From a checkpoint of a small mixture-of-experts model trained on Wikipedia.
Size: 14 layers, width 256, 50.7M parameters.
Experts: 80 experts in each of 13 layers, 3 picks a token, a sigmoid router.
Below are experts of layer 5 (counted from 0) of a mixture-of-experts language model. Rows are named router (the router's row for the expert), gate (a neuron's input weights, with its number), up (a neuron's input weights, with its number), down (a neuron's output weights, with its number) and show model dimensions 0-255. Each number is 128 + 24 x the weight over its row's rms, rounded and kept within 0 to 255. Numbers have three digits each.
After each expert's rows: "gets" lists some tokens that make up at least twice as much of what it gets as of all text; "comes before" lists some tokens at least twice as common just after its tokens as in all text. This comes from a sample of Wikipedia text that the model never trained on. Tokens count by the router's weight.

# expert 74
router:115135139118126143131151111157120141105130122127181116100077149176098105101125140201141120150126116150124061114100143133123127141157115092094123114117120133124117144146153122119158124113145142132107130126159083142114137151139112122106099132145083129116104095138126128161141137140105162097141102178094129155126149104122128159146120141139146130152091145127133127083117147132140113121137165112113079145092149120107105125147150089119121157124135132155113153096123135127137177160167157113121102132135146144065109138105146082154189150094135162185113159124101151117079103084138117107120151157102115126129124152107170084147103151149131106101123137119112111089121144116142114158181134146123047091107145162140104114087107098138139122113115140141104144107115104142129130166170097
gate0:128082146111144080094142151181152093153149138106100109145139181121086142110151108134140113155128159151156125101111117116105072129144134113143154153125120108119106117151149161098157140131131120142142129116104123122127110125192147155141144112122129105157151158147123106114101137153133171089132141132131086119148113091106142159144104192095133091164112112125130126076100104100090125145142132161125123086132084139125134127147151145138133145104129108130159146145159142122091129139110109060140117125125104128118155122140161157060164172140156123125100116158144104124073120135115128098125120119123164106134134121095132140081102110094128166122106139134133106156154138149112103124167144109161137121130106140154094165169104147101113100127096103166146135114126111098088074130107093
up0:135104145143179103147140185154151151190160135145174131139129122112130133134117203129158112121138119127151139142124133165137159118122142165115111128098101127121151155124102094111123144112111131115131149176147146134138119122135104156154094149144149194185114104114128131152131163141073118154120127151132122172132128126177101140150103133129128158113121121135122106149161120154094105113106140124139144113129169069123168131137092145138124143138147135188146108159146145151097166134106164116104096145111107103087100138154142113133120108095130102142166107100143159161121137130118141122117155159089127098099141131047116114127141185118143165121146087102187103130118105128116148108122104133142143118137132101135136129144099120198095123132130149118135107099149097131104124131136103
down0:132137160156119140121075112102167147136102116108120125113136093086150177117115132119084144070118100148102120103114133145134138149149126176150163131161164109108093135149157114109112117091158111126099148136135069117096120138160130140137106135079138119132111153123174144157169143154127113165117128121146132135124103140169187131124094114114135135112117091107142127114105131105107125122113162123109152136102158129143087119083133113142123163100148147147104119130142097125153152121110133107138136156106145142094096123159124132125110130128117132139155108092155096181165131127102179143109121120171215087147183113174095142119171090130122157157141130140135127140111140121106098129125086119121138121176145098118102134107134121115151143128133119092074122100087122101078109133135109
gate1:125118120065117141137101168108149122111113147122123115105131097140154128133105110149118109118111121137117155101153081157114096137131117121135116130149139137138121095138139120114107112128153117128119087123117133112134150138132128130123127171117152166129176212098124115124099085108119124108094103167128106129142136113131153115181175117124174161127088116128113152100092158148139155125139134126135135103144117160086154131142157081112156164116090136112120142126127167098104127160129123117134152128129111145125172186126107104096141150117109159094106176106093158079123144143105076140151105114152131116126143119112159133083070093109128120159163140118083136151155113108149086155064110111115144173112088141117140139145099131084120112124094106104150153141103097146133151171090142
up1:129131124140124111118161142119135105104155102125123150137118124138127147093139077128130096132092123070126162133089165120101160129129145148143132096128100101142077142148136155128145142122083160137107147130095126165130074095163149119133141157157168106136137131119111131117121144127131110101146144091173147113113139092101154138162142157084093082117137146130130136067065109146098165142123114142133162095166122118135095131132126081118121135111107113122143137121117126122154075083109091135149135113143142109161136134137123151176108138149134126176113133139169091103166163088140123086111147104135120167144122126117150121131124122164167117101139093129129082089118120141147137097131151115122121128158118162157128170148090159098099137113096092091146159175128142107168111076139136
down1:113129138124189113106164150128120141122105162192078136129134130137131124089111108120122135161131144134165099132117115121104129124111109113139157123106146105144112124128100122145101146183116160105162157137136141186070162114087123141157134090137106118095099135131094126108159100120125180134112132117085136167126151119058115152096084174180128127141091168161130119120158187188133123112139137117152083105149101126140153142117139127122108128184117142082113119104140162124170135136109134126134134149155149149131139104109105123121094123109079138143167151132078120118169149099156133140137115090107103140123087178130097140156112095107132106119100120142110144115160116140113141093098150145105117133128108123099109156109139117113148146098109132135135100112141124165159110120113130
gets: "1", "9", ".", "5", "4", "–"
comes before: "9", "2", "1", "3", "8", "4"

# expert 57
router:102124139124117139136123123129117164126135137118076090164099115162157125121126161128115102127128129125066128060112129056136142091151142103114129136162137143135137140100104140122144135137183113131124081120130133093103114120118138161134143129119160180124149108143098107151118131142148147121123143074107179146130125127130102123115160113143103108097097149156106131130133116135163174103158134147119124100123125150148135145134136164119134139133135196146121144109130118086140123133126118151093135115150146094194134111145135108114135138111124100142145083149113198152115133142147146122126146132096158143124122111151108082135116108143125119106107124205082147100193119169096119157130089094122100135165157177117127156210104114134113122110122138135115103141139116138096116130148117
gate0:126117148170176110130123146131133120124080099148118128135131111133130164133124145137142119126128085154127110138150142100142073097130138141132164120119123125166118078133167102103089140120155139109162088108090160097116100161142147168100123130132133144073160103083146146109133107151123139119108165124149142141143124126132115147137146151141126139122127106140108116136120124164162136148133166134148133094138128112160117110128119109147171173123089172112108127121132106120124162102138167154145155136097143118150215136125098130149113066148156143131098124113139141110172164118149143092131133158117129154114147101124162101096114141077078113147114207093097138109153117128100136147100100118134136163129196135104085128140102124135105104105146093132166127137105102140144170104099133
up0:119154110110187122136190057130155106120134160159116143140150101138118143179166095138129118127143080107138104121138129142155102132102147112060128106158113147174170081116159124096149127058112157153171159104132132108101123111091116126130088122122134156126125118037163147072144089110168128083104112076165126122088113145148116163156132137126153110127133130135115135118102096159106134102128132103137138090158115143135132140148092119187126132134123137165131114106136136104136149117116103103140125139103120136126162142117158111099126138131118113115086154101120103116135141122130096139118114149098123123131144127128142143147116164145140108131143141161147167129170095131114160148097103146123113124129123149150105150128169120153109136117138115139158129127110092131156122086153154
down0:096109139147146098144096144119168156085128150160167136158171125120149148151124155145110145162116108150175128147141123170179135191140122147094141073148134108111123117135198099100107096117088113123134119112122118116144162186113191157140072157145145118098148101133158124108145084108125084124132122124158122102119120160096134113159123133128104141122126123125147136129089099115126139155143108130133112100127117107114135095120095132160086131125129139140115131144091118132154121132135129119150140131136102102150148142140107155121112123130118147128140121085166097124123150078055145127141166097179130154134148142128159137102112132124130108152103096125162093139140092077157140124134140117152157140086147073132158107070120104141153155126157104133144125149150115097154099126131133
gate1:102112141148125166147134111096174127140129124086117105146147147099156111156149082129148114102152131143118117127092152116164123109160059161101115145120110109153103102151130114126109106107143097110163114156099111105121167116093120160078108129068095155116108113145152156141152116105123124130110122135139143093103104134145155106138147135126157175134120140168113122154141127160156103124169099098141097104141155122067129131134117113072148141108108142164161117103118122105129150182112141119085174149137078109148166160070113135109099171163124133121144111106122136116108139131083115103161129131156157124165147104118120118072128123142120104102142152136118138104158116158131094136108124160139181087135137114147152125119143124122150146156143140087163155130079126125162124114148123
up1:132119138117154086180119133116118113112140145122072119131134181097130092083156120112142122129129142084121129105130149134197111155138154068137086114119168101108145155113118140113119125154120127107127157166073117138157118106097148104164153127095168106122134163123078134139140173124120151132112113113178110137110114175163158099117140119114110116136144105147152127133177136153134147115132092137139109190088088120125163137132120159129099134112184116136104113151134136129127130165121143097121124129150129120142130121125147126142104154104152100179107072146128102119128145135126154120102147118147146144064123133097153134113127151147149118143161151144121144130122088129099122133117124152137158134166080132121114089153164152107135157122143128152137135155066202129096121115124148
down1:107144134141176111124142156107171161123151098139188141144114170071172130138152104103142134131158145125154156144118104145156188135112099132173166143114095109090139081146120106110159150183167113103137187063129132075126139168152106128111147155150127110128147136135100112165150098137150130114121172087148151144136106153178155149144149132131138127153110143096132145150099149131158144160147145099095119139144134148112126082124164138092139120120135133126131142153131123095150111142133131099080144115139113155112112105154140142128140118146123133104146117105142122097130134110097116098126162165098189100090122128127116138111153131186158138153144156139118135143136097121153082163142118119106162113111155136139147146116118125122132123124138160181089084154115108112114116107126138
gets: "s", "ers", "°", "es", "ia", "′"
comes before: " |", ",", " and", " of", " in", ")"

# expert 53
router:130143108144148132095096122144121155059116131140079110148146131118073108162109153133129159140155127140143127112088092110129135116142119107102163158131130102122144125085116163112137141128104132125090121113137169146090142157114098162090092136156145168148160134127139160140130108181119150178143122156143106115126133161117090137125132096139161107104137124145132133145103121095109183096146150119145128118115085124131126148115150142096130105174144164113075146092136146110141132119101135135106099118110130136121160054104120135104117126130162173108125131143114145175074127127128128099113123134134130148150092127143128137111151124085132182118119155141147130110187151119119119134187115097128106123115130145087121142147127147096200107119133093121115139112199168159146120121133117
gate0:097112138132145131123052136102152154128122152099113107101131165139145153135118152114121120126153082168108132116147144132122158105133120162119144112170116128156160112109143117138120138097158139150179143170179137101151161131100134145119156146113149062111146097177075109112123173079123103157087114147118114147063151130087130090087088160127145140112131137158132138116156120203121145121168095108125112139142133135113105113141130105110163125127110155125118135085089099147148111137135124137149186160151124113131123139123150100120089150119145107107128136095120144099125156138099155147109097116132135104122134108134125147158126123123123091126144125094132116146151107126148130109094159082120133105091167150169152134135125141087115126097138129112110115105102132180174142119178143
up0:159141120124165120094029144112162121117095119111103092105112142142091120126112149105107129114155148132078138126153106110117147152113155101137136161167183147115113082124118146091095146094151178121113160130162148148142103119127107121101172093103157097114110113094135125129142178153140144116136145132123117109110122096083124116078127126094099157089110087120116152150088146117143075137166097116103108120115168148138095095171143118106154123146149139136084136108102146127143140110115164117129130183162120120131120146119133045132083137162139131110134128124162164151127125086136133129112113097119123129097113180124134118142134111115095118110133142154110124112141140132127136115120132100111162107092128138153112099140135173133100104166139107113102151123110126119171131118116115
down0:162134083146114147102182123134122180149173149110086172132123139163113138149111090126156084094131173135103111160116134120128114124129095121098162136178097091134145148111135114141153106141106128095125178180142136120143160099161121089139147124115077156131174143117131168104121120113106158138120159111120131089123129115114113098099146110147135191124102113138124111122116179071128184132120143126137102157130132133163143099108120106150086141138105181153141148128132127136126116139131160149125140178118058122168170134128127152138132126146077136170135121143127106137140149161088152156150150111145116127127136143154125136075129150132140149107133088108134133105134155139149117160145137130163162150150107131093126141130095112110165136128109109152140122126135123178155163156119138
gate1:127142151129142138109137108184128147149097069102115143146129137130136118146141099111118146071112123164092067131111121099094156145107111139122126138104104092133126090103147133123181120100155111132102077102171120138098147108151092144136113153109140131129133119106088130141167147155132114145121148123125159123123133128126134105116110121096143116132121125094122088142140148132129174117127131141122093111095112118130125152137137127112161112129177152141085150113126160153129134151147130154102105154118135116140150127133073157140123159117171111117101110091108141147145122117125136064110150154108108097100129131162187101123129145125096223151101169147106083129124081125086120168110137112135146133124196166121160139143122093122150108136149115148117144152139173148125147110123185
up1:136112115105110148133152079122129113140148139155117109133085132102112148096146131143105119105122176100115127105154119109136123086139107133154149130108120141142118132126107132072144084104152129067158138120090161147137117126074137107132141149140186137151125103139107099117127146173117155102165151150125149134099141126128157111117155138125151147103122146121138132130146094096162098128127175162132119113134137138137153177136151127189156106122141117103101114135109123138103129142149174121112177141152130124141128112124159083106145154060116124142082111153146089137130132171157134127121083165090113149148168135130119149146132111129111140122155153160116109140177142099079093136101104149172126112138134156154087164133198157175100103096126128119130117121111132139080147096093126
down1:134119151120140146139170088180152107135149154165090106129126101102154174167148156137122120146139121096142111139112147168150106132136120143174106118110147137133097162127141148142121152136127143163104138116113120116124127141143121112177142113134159122152126125086138138137137133173081125120099167111194107128121112129161136130132103117156114112123112155089115125116114148120073117085122145098108152103157151137121108172090115138133103128133105135114120078158178108122098089151118091140124115113138083135122140106139176119125135097103119083127122106172142123140060140148241128110098116152105106128124106125091143146156150149118147123153120135096104106163086131112094120149148098114067118144124126138135141080138127139129103160104145117100106140133115117161119111143115112
gets: "s", "2", "3", "7", "4", "°"
comes before: "1", "2", "3", "4", "5", ")"

# expert 47
router:096115123125135086147122146129118145067158162141115132137101127072110114145124142130107119161165159120180130112072128087136091133135069131111132100158134097126138151098125085125156159129075099119135130125125116128115088135125117152108151122129140145136176110127138155107116109152200094139141147145096151136126106105132060136112167128165142102114108176100110136172149134117087114109131104146133153090109111147176118149092118119151088132121116133157107158134120130102096115132133103128086107139161105148114172090145120154111131131098136104117124150155106149131100125115116141143154110124177164100115148127101129159108124129082135141121125150196108162107152100134147112163185138103131102151145143127146149129145140146145126133113135120119171145122178105136109105150158110
gate0:128175145123150100073123185166127127132131158134120090156114135089160086183090102144109146147141135168100108108139151122101156140129149134145159144133085130086125098137181127126096139137083164131203131115117100140151142091107155120107124055170108119154087145111125114114053145107133096154086156113136140131121182127127139087109138109123071135160117113128130116121112136128119145153156126158145157140119133126144143077155141151182130127147127149156147115129074149124122175140128143117112113160105110135148125107148126111116123131142109141142096102119141114126118104112099092118130150148105095121131152141126146139142142129145141119152148143113137108129079130115148132150148111128137163107130113113103146149098143160150123130153089103164160173110144117129137095140118175
up0:111144132134135108122185155115144131166173095139169108107123114141143126189104125132178116111134134156138161134103159126135200194107142130140103169098106133159099131137157118114101145140113147159125103116151078155102111114099108147131139125120114149130120124090089159126115139093115111111138112124126083140113169093115103189129127159147143115159139132130141133097121098140095099129138124132128121062136145099163092131134157121135144123109130147135145098107106117127117142153140107130141150175117139139095106142160100126170146091138124151104176107105111193147162114162106120153139152141128113091109088134137126130175115130160131137149097118140159159130101107102094106133153123110123166122064131105124127089148119170126120159139099164159083126122127120126135103159125112
down0:127122180121141123145132173111133118175108126151168130143139134167199102143104166106134120123134107142102111105138098096102124161138099135115156175115126138142129095144160120118133165116130146124122150140134143105117115111142131119121124088133131091124138094119149153111151157101139188106135133167128138106089149147130151133118119145118124120107151134126150139158135171126139128129110151118112116174176147134143133145134186156114121145135154116120160084097086100149133173135184093096122115145097113131119151114110139094137077108116121149121159161133139137157143138138132143128187099121139173168152091097117165077172114132112092122113139133132161084108120130178127133112116084119107129114086132137140185132089120147122097093163113145130076131166081146147138119157151112
gate1:138137122153139143101115105133148135126110148139132089097147136082126102105138157123142155076158158125099164121069115119081159095136126122167124125122109150126141110129154114130149141102171112085114147123164091122117129161159145126146166116199142144124153138155132141107098095110128133110141133089129138076118130109082131136153102119176135102166094103121184098097160104108144098136096164127156156093132143084138128146178155103177160109119135098109094136142140122181126141139164137166116120135126102154153166128153149112156152100145094108147150107140137124153094126122068140072092130109149152124096145175110115132086148143113131167099126135137147118112112164139126131125149127098152126109130140158139100180135122111140119132141127106122106089109136138135130105161148123
up1:115115162158154131143065121179113132121114153163071145122124077107131183180135126104146082136112139137117137158137119123115148109146145157129140116131124163140106129150101124117127154101105100128112134134109104143146136139126140171113136173142133097153160108129138128132106102124117144110109120098126101139129073120118141148178133165123110101152113115105132129138108154150128101149130142121098160088139149119128130128108104121123127109161119090090099143137127113129114128135149186131135133091142107103080135152126113162133124131086078109131156121142121158124076088124158136151117144110130149153147089116103082097141154089155080132103125120135146123101151137147145148121118121072072178085166100171174122138137094164103146142122153071131189125154156119121129130154126117
down1:147108173170162153129161156155097144122178169103152132153172117075138133085168107153157142164122168102148118114159120089114115124130124157167104138146115149129181181146149135148098121147156125127111110125106082128161104129106126171131152114157140146138111134099162145099117148130114176142145149138117146153111082127094104103145153132141119111129133135127138128160134162134105132176145118133127133116116155143151091162153129162198137096115108095104108149107081144100114139106139157143138111158132123123102125141094133134089143128120127120150157124120135136133164135119141118105158128104174118163070136116137109103121123137109112149156150120123116165191149161106136145143136137089094127062172157128137131176129134118084106091153120138133167111149130128136145112138112125
gets: " ", " was", "ed", " be", "y", " and"
comes before: "2", "1", "3", " by", " on", "ation"

# expert 59
router:079180135103125076131081110119112181133153145135116124118138106097129099145106158154120152131119126136149100099110136148109105106136117075121141141142158118134148173099115119124111177136075109102150117149133136124113130146142127159112098087135146178182152077125131112135084108137167092130143084100131135140084104108140079146122145144138141128099122161152098108145144118097108104099152085117143114123087119113137102154106150128143123170117132165122126102136159165113131114140099108092098105131127096091130145098162103136130155139112147139121140125158136115163135129138135129138117111111158184127146142116127134195136128141102139138156134141185146158145163097147105114142187123121134139137189155112123163152159128142135186123084123121135130120128155107098104127121159104
gate0:135120119110140142098150101103141169129067116092147153119109088137136103118140111130095111132122129158127142162123070125128118169124112167171070166110126115151160143145149112136096113107137113127156136117113079130157136099168111110090153119087161105148129126162104127127161128134125128106172101144069119167104143151123189109127160138076123141124155124116128180156138082080174122129108101164134093132139124139159134101104112091125155100139117138109105164101140087148140123171152136127122113092130110109117140112143110152185121123121135114087122112147108134103137124122149119135127138134089162116166106165141106140132126129130100147140129145094170142134127110106101107141098103161117137098151128104136158131164102109140100160136168117098059117127114173123112147101140111
up0:100113127162106145091142104123127129121111152132160128086165128109128136141139182141130138127105160130115102126086084141126110102098191136141087099109095142128134124127166164126077145143128124134140115135161164140137128084104101106151138169150106109130175089128126093096103145140130138106103111113095111103117118162096111167137159133147122132167176100139130151135180139122141164125163131142122170131108178135104126139130144135101125158104102130141103125110136099095136162167163081107118123112176111100143132121121096137127149138119112160130117113100121132141095167121122113120111113108120058107160099139139109163163118185131111158104141120103156091162145121072136128085148136142121070121121154131140170130097076111153109130154109131129084113089113116141146131129131116
down0:104148124148157130092130123093138122121160153067155134141114047151113110143136159095124136115129063147165121067117130117131072074130118125128186145121141149164120131132106143137124159106084096089137141139124097085146141117151136140096090144105157153145144118164160125122139096160109099117119093103174093131104157127113094181120161140112154141126131132140141141131108130148119121118104113107129119154093127124096084142114109111077091119090115164117145129131108111169098120135123107115140109119145100138133121166155126130145136160090111140110136105108090140099138142161097133094105105183127120120168132136162095157133116133100149115099164151127152129115117144151105115139121090119111149107146101105147145059129094131146142134121167173106098118122148131130118139115128116
gate1:148124151111091137160101091101149096132103181096176091117145117118089133097143130179101115118100099156171114150149145167070149123136138109140144162122115121125123131171134158182117149079138108118108159146145101140128120167136145126097140130109123142110135089099123108111133117102121144146145080140106161146120134108144148090151101109092143169151072143128089102113109124178091163119128179132124108078122150147130168087148164147154099146125115141128131120148105126137117138090112130147112148133101109104158076175107131137134162118114109125095091114127123124144090124134114120108162082145154130122152148131141133127127156152117126088094102127134103136150122119116100127147103128101148089146114156113145127140105155087107135171105081175104123122109155125175135132128127158
up1:113099127140164134138149149155139114138170164126138139140087135127141105112153134131135136147152108129100139154100155106118123129141138178150097097130123151139164137119081132131148123111147125138096143126119123133132096114076155147088146181186129108170099147161165133135115148135089138123147149168127110130117125087093157146123153130098161146109108128131114176134190083115145123165154117122103158113109174148099118160149130137121129135138154118091119125086126064170093139135101141125141111086118123109121120155136124130144113116104144154134169102134077152120114139107135136142124070141126131136134139137116169095138130157143152132104136103121139131109137120169197121094158117139187123091135161131139157164093117153141131158137115089161105138196150140146121171123103092
down1:141141148121149141115151177140132136154119130125132074073140141142147110157146136099116153056124146163119155124117109114151136174117115146133172135128128130152105156109129105091152142111134140120131110112144138111144106094132132125107116162135129134136169103131155129132152160134136138156105193103145110128144180158119129124146141130137132117137102158148130106135170101134137144152096128149147142144159101152143094200124108161166116150120135107127113135103128088126120121134158154104162178128176110135096093126098171147152165123096168097146116132140133111089104173107102112135099098123122143136129137130152151132068095125095145080154159164113097126079098120134083152148149093115161133139088108131109154105112101114138120164172167122140147129135111179170136111136121090
gets: " ", " a", "-", " to", " be", " $"
comes before: "1", "2", "3", " to", " be", " by"

# expert 20
router:086111148143127134115099136116140088097132141135132133146134113118183165136118138142116090181113135092073106163151156109186119151164109099129075115119120119160135126147138128100107102117128163126136144129132131115117101121114131142147113173114130169167086140124136099115132108133150160100121118122131117120149114135096140107125143142144102101147150152163151143125126148136140148111177109081145115130135152131143125104086136109124100131140136139127109134149143119123114116098120171137105092102138144115122170111126114161143102120150141108145104118118153124114173147134140143122136158127162072124140166124106112070097152147113151116114142105154108099113169122130088128133015125209167144154123141120120139068142161132150114116148133193115098100150125151125139122104106152
gate0:118114182136173154191148161111162158120080095134140162109143134138124108140115096165094182104126165110140116137112117103160123124144112100130160131109110111101181092132096158121118122096075154138094093084109170137161114105106124128109127085145157133137136121113119159120146115153128119145116119133122115141127145125111137139114142180098137091137133131106162112135159127134168163109126132114114125113124124114164150132140148086152099122128065129082095153109181145151120120101121163154124138150117100134120145127165134140110110118137151143140145102110141135135129059064091109118187098165157136140146120163111159133161101131170148098185140132119096138133138141091135120114103117098158130132107116091111108133132119110067145139089104121101122136124133117130126120131107141
up0:120143110100157134108138187109089119132099124133125128087100115127150122074167134149115133122125131087144131130097145112153085144145095132173122146136125134087115137115154091119177105099145140139100123120139113165141074141131111126101152096099128127165116121162148106116120161152136140188129144115142111133114091102137100151129169169153126052127155160140165090117168142156113105122132125123088148151102146161130073123152109058128086108152162112115120123144119125119089140165147086126125107116118132132133150152110130120133133096135126155154135151069158127169150131096126154135174107155169128132137104115114120121124098149101159147146131096119105113101140100110134136149118142116121113126181152127125159162143129131118141122113112084108132115099138092094134165179171114
down0:161175074130112105142129124172115100120119089135154173128108131170126138169121147112124121128116069121108147144175109119122141082096130148127157109142084131150114128094151142127161120128148154107169124132093160145099110133158129116127124103126147113134157114136125157107091150142108095174088112098180182156146150116120118119159173096157156151161109159104130120119119090103132152147113117104125123136112100127099089103125120147163125121148115093127125118114159118092104157166110113138145166104112137134142093127143129155118151138120088115146152122101149098176121117139141147130102151092138136112156167109130128108089156083086106140149142152132081122148127126147092124113175146088141165173149115089165129175133127186099096124133141096139130144152123127161118104124120127
gate1:162201146148170151099087095086152141132122178112129170135160139112102098149159105144126129146150105120147129120132147150098130137152112124145128118117090124103182112142118107143082096094119138106136135104093120154127149132110147137094113108147118116148122144119113147114169115150135140118095151135158110116124127130085164090141157153167101169135158098128159133151147117138121168110156115095163140121139142088140181124136123138137107130105101172093115123096165114090115131156132165127076115125133126117095141136121115161156119199142130110148117076119142130131113131093109108116126123145145109137149137128133083142147147167158150131144099115152154109112140077098107115137136097116156160136149177119095141083154105145151148161115175143105098146162100142097090142128125165
up1:103135116127107088115122117130110154160118123123121171119131149098085075159137134108161132099139112162168134138102150165131140098092128141116148113131097152144160154121126135140119185129134146138120092095121085147118105124095157158174075103126107122147109110203096124181153163131144125127144127103120128132091119126086119127108106107111139146103162118119146121153126135078125144155116117107131111167122138074131122121135132140147126131185112160067148171075112126104117111129159116150129126218089099131150096120124090113121132126106116125169134114107173125066094092086133117123153110137104132096140096118087118106127126115158121097130134096111102130153139115127099118138144136136131144120145118129131115103146150094132118166127146105111143146113135155160115178134118106
down1:128110149132146130158087146114166168122121161107179138148150122133140106130126161148113134144087105140129183092146155154164153126105111111149155167147116151115129141126139100141154143123087110087133122114116112111126183132125103156116092132134097119163155116163082158123144131157132116119121172131145116133114121134115129117138157172121161094096147167137150139128127132138099120114130134121132100068090154140154120131105146070107101125108110140140129159137154146138145150118135170104093134171125161143138094142098123108140084130105155145124071166131155114130173142149130151166116126173118175098094123095115139119090148144129161097128165108177113123149128125103145113127195105115142080143080149118097122076121122119124138117118164157140102140140102121112080156162149125
gets: " in", " at", " from", " of", "In", " In"
comes before: " the", "|", " a", " his", " this", " their"

# expert 19
router:123128149131102156120088107127123080126112111148209128134139143138149125174116203113122086156114123135140119118137149125120128136116125136137121132117115122114109104161113133148138082124138117129137119086109105128127139172142130106100116095059161120107103145111117115167095129136124139114109171139125136130123144135110119153111118106115123164170142167172119172104148094144125144122106128115089149123129145124124145122087172128100123160132117145146130128170109116114129166119094115063126168136135131145084130173125120098102126175127097124095114114126156128118137101115159070159103092117173109157124121095171145080148156141126141069075112098116144111143119148141137118133172163134161103149100083112142134135115096118116062162166132133114109129117124104105146129127130103
gate0:165167211113115098112142119124137140144100103071170152088103153105133076084123110157119131106113143110130096135099131136117121083104091091131092116107095144113103126086111122125142165134085136178120161152131156167165119144076119121109109103137184148099129120115134104150118119117115109098102137141125090083109144140120159145109134120147142126096106116144131133085147115128107159171109140156117073109164119068156167124126126166149141153100133151127106137131154123143112129097143113148062114165128099109119118125125150125135123108126171134142130120147132136133120103114106128113148118157164137133141163132087148176065125118160128124129156163126095145127102128132119113158138128114177108149096134125127136135141130138122110139106098146114087143125151146167116155130140087
up0:122134130115176092147157137144123171135114149130116099147167114119111170111113104139172098109118175182179105114095110128160144121090148109173112182113130064088157152127124094129114119162142133119146122142143091075149111158142123153125145117128121134105124097148138155109137164129157074166088139110117110186125121143105131118162066116118133113123112098152123138145136130106097133073174185168168131127134111152121105109111137136090121154153149114115097135121123105089130120156112115143133139121129152118169159142122133126125176158120104095136124122151120073113113177155132100103125132118150124102110116149132170125147122151149118087130106136158172127161139109137151095114137138128117124112155127111068116143124131154152109097119117106105111128121131132112084100150109155
down0:124107107135131092121100147096101128161109119112154153133135123148167134113122123096150128111133107141132137185126146152158122119127138142103084100141119155129097113114114183141135085153161162168115125121128101108150122124140127130112125152131100121125120100117169128150156151105138137110101137124112152146132116089149143120118135139126124129159125113100084102159126151122124129141146087095138157117104162132156130120114143126104150094124088130110144108131085108099143115121067111064143082081156153098095142112123186067147125125100097131100163125131139124117144145110183107086117141095134059147120152118115112154178149131127113148108124135162177112153132129143095170143086134113168075166133110105103125125096170132126116100146105141085134159142106173167140114156118109
gate1:148097144148114158099131096133108114117192094143124135095115150169146132133125144170138110130116143121113130139131099129091161143119108143139162126121123118168112098110081133164070107054126153115121110151134140095119126145115131126093140137151148120130154115118103096127135073146147176099124141133138106082139122148117121142091111128097100117126142134098163110144145140099100153111195157114167092134095161128133152129162129099089157105114166158107141146129115085148182087104129102172172142127102094142137122128136123114103131101147150175178165099144119115113103159132119151118129058126117133081121133152111128082115090107100149114123118116141131168139099149120129144177147110105137131135132148144119108113114164175123108168115112119139142117094146145147143132130130147
up1:159075125115129121123113158146123123130156061141122177139153160110141099123104088132142126129081126121132131103135108175093132143166154121142138086158169154149155118103089104155103139135136121106099133106104141138136139177113083085137127110167153113113133117112139114129118106125125134132116107125133087098171107121171170134148111158126177154123107148146122106100069092152135167125112162100099084137118134149118134131123097153165115159165192157114127137125098107136144104108099096152123156153117082119138103074105115175111127139131132148104079113130155154129127108116125147146110107123132122158110131120146159130125105131134109123146123080098129087119115134152111144098130146151098148151133176088117115093110130089121138137122099148186133133127103133148099126123089176
down1:162118123146167147107100103092121127152117143156111142109127106092122123140199148135134120127117135119099135145101114092151158146130161159137058116104147092131176147119096144194086125137127090160105137169106112112071141110103155093095136091092128128094135139113112124117123096144176134120122098128142111118160116174120123146162093137139156149131115078089158113129162109120147153111132164105108142129121142129119143127128104122092118136127118100110139125165101149168132159087085101122097130118128101096154104109134141142143183127129131109107108127162120173153125120110181127164121098110117147153113122135159132125100101158111169164145152116079139102185100135133098146136105113090112119089105144098104160102119141160152113121165114105131165119129115147141133118140119129
gets: " ", " de", " De", " Ha", " Ra", " M"
comes before: "1", "2", "3", "4", "t", "e"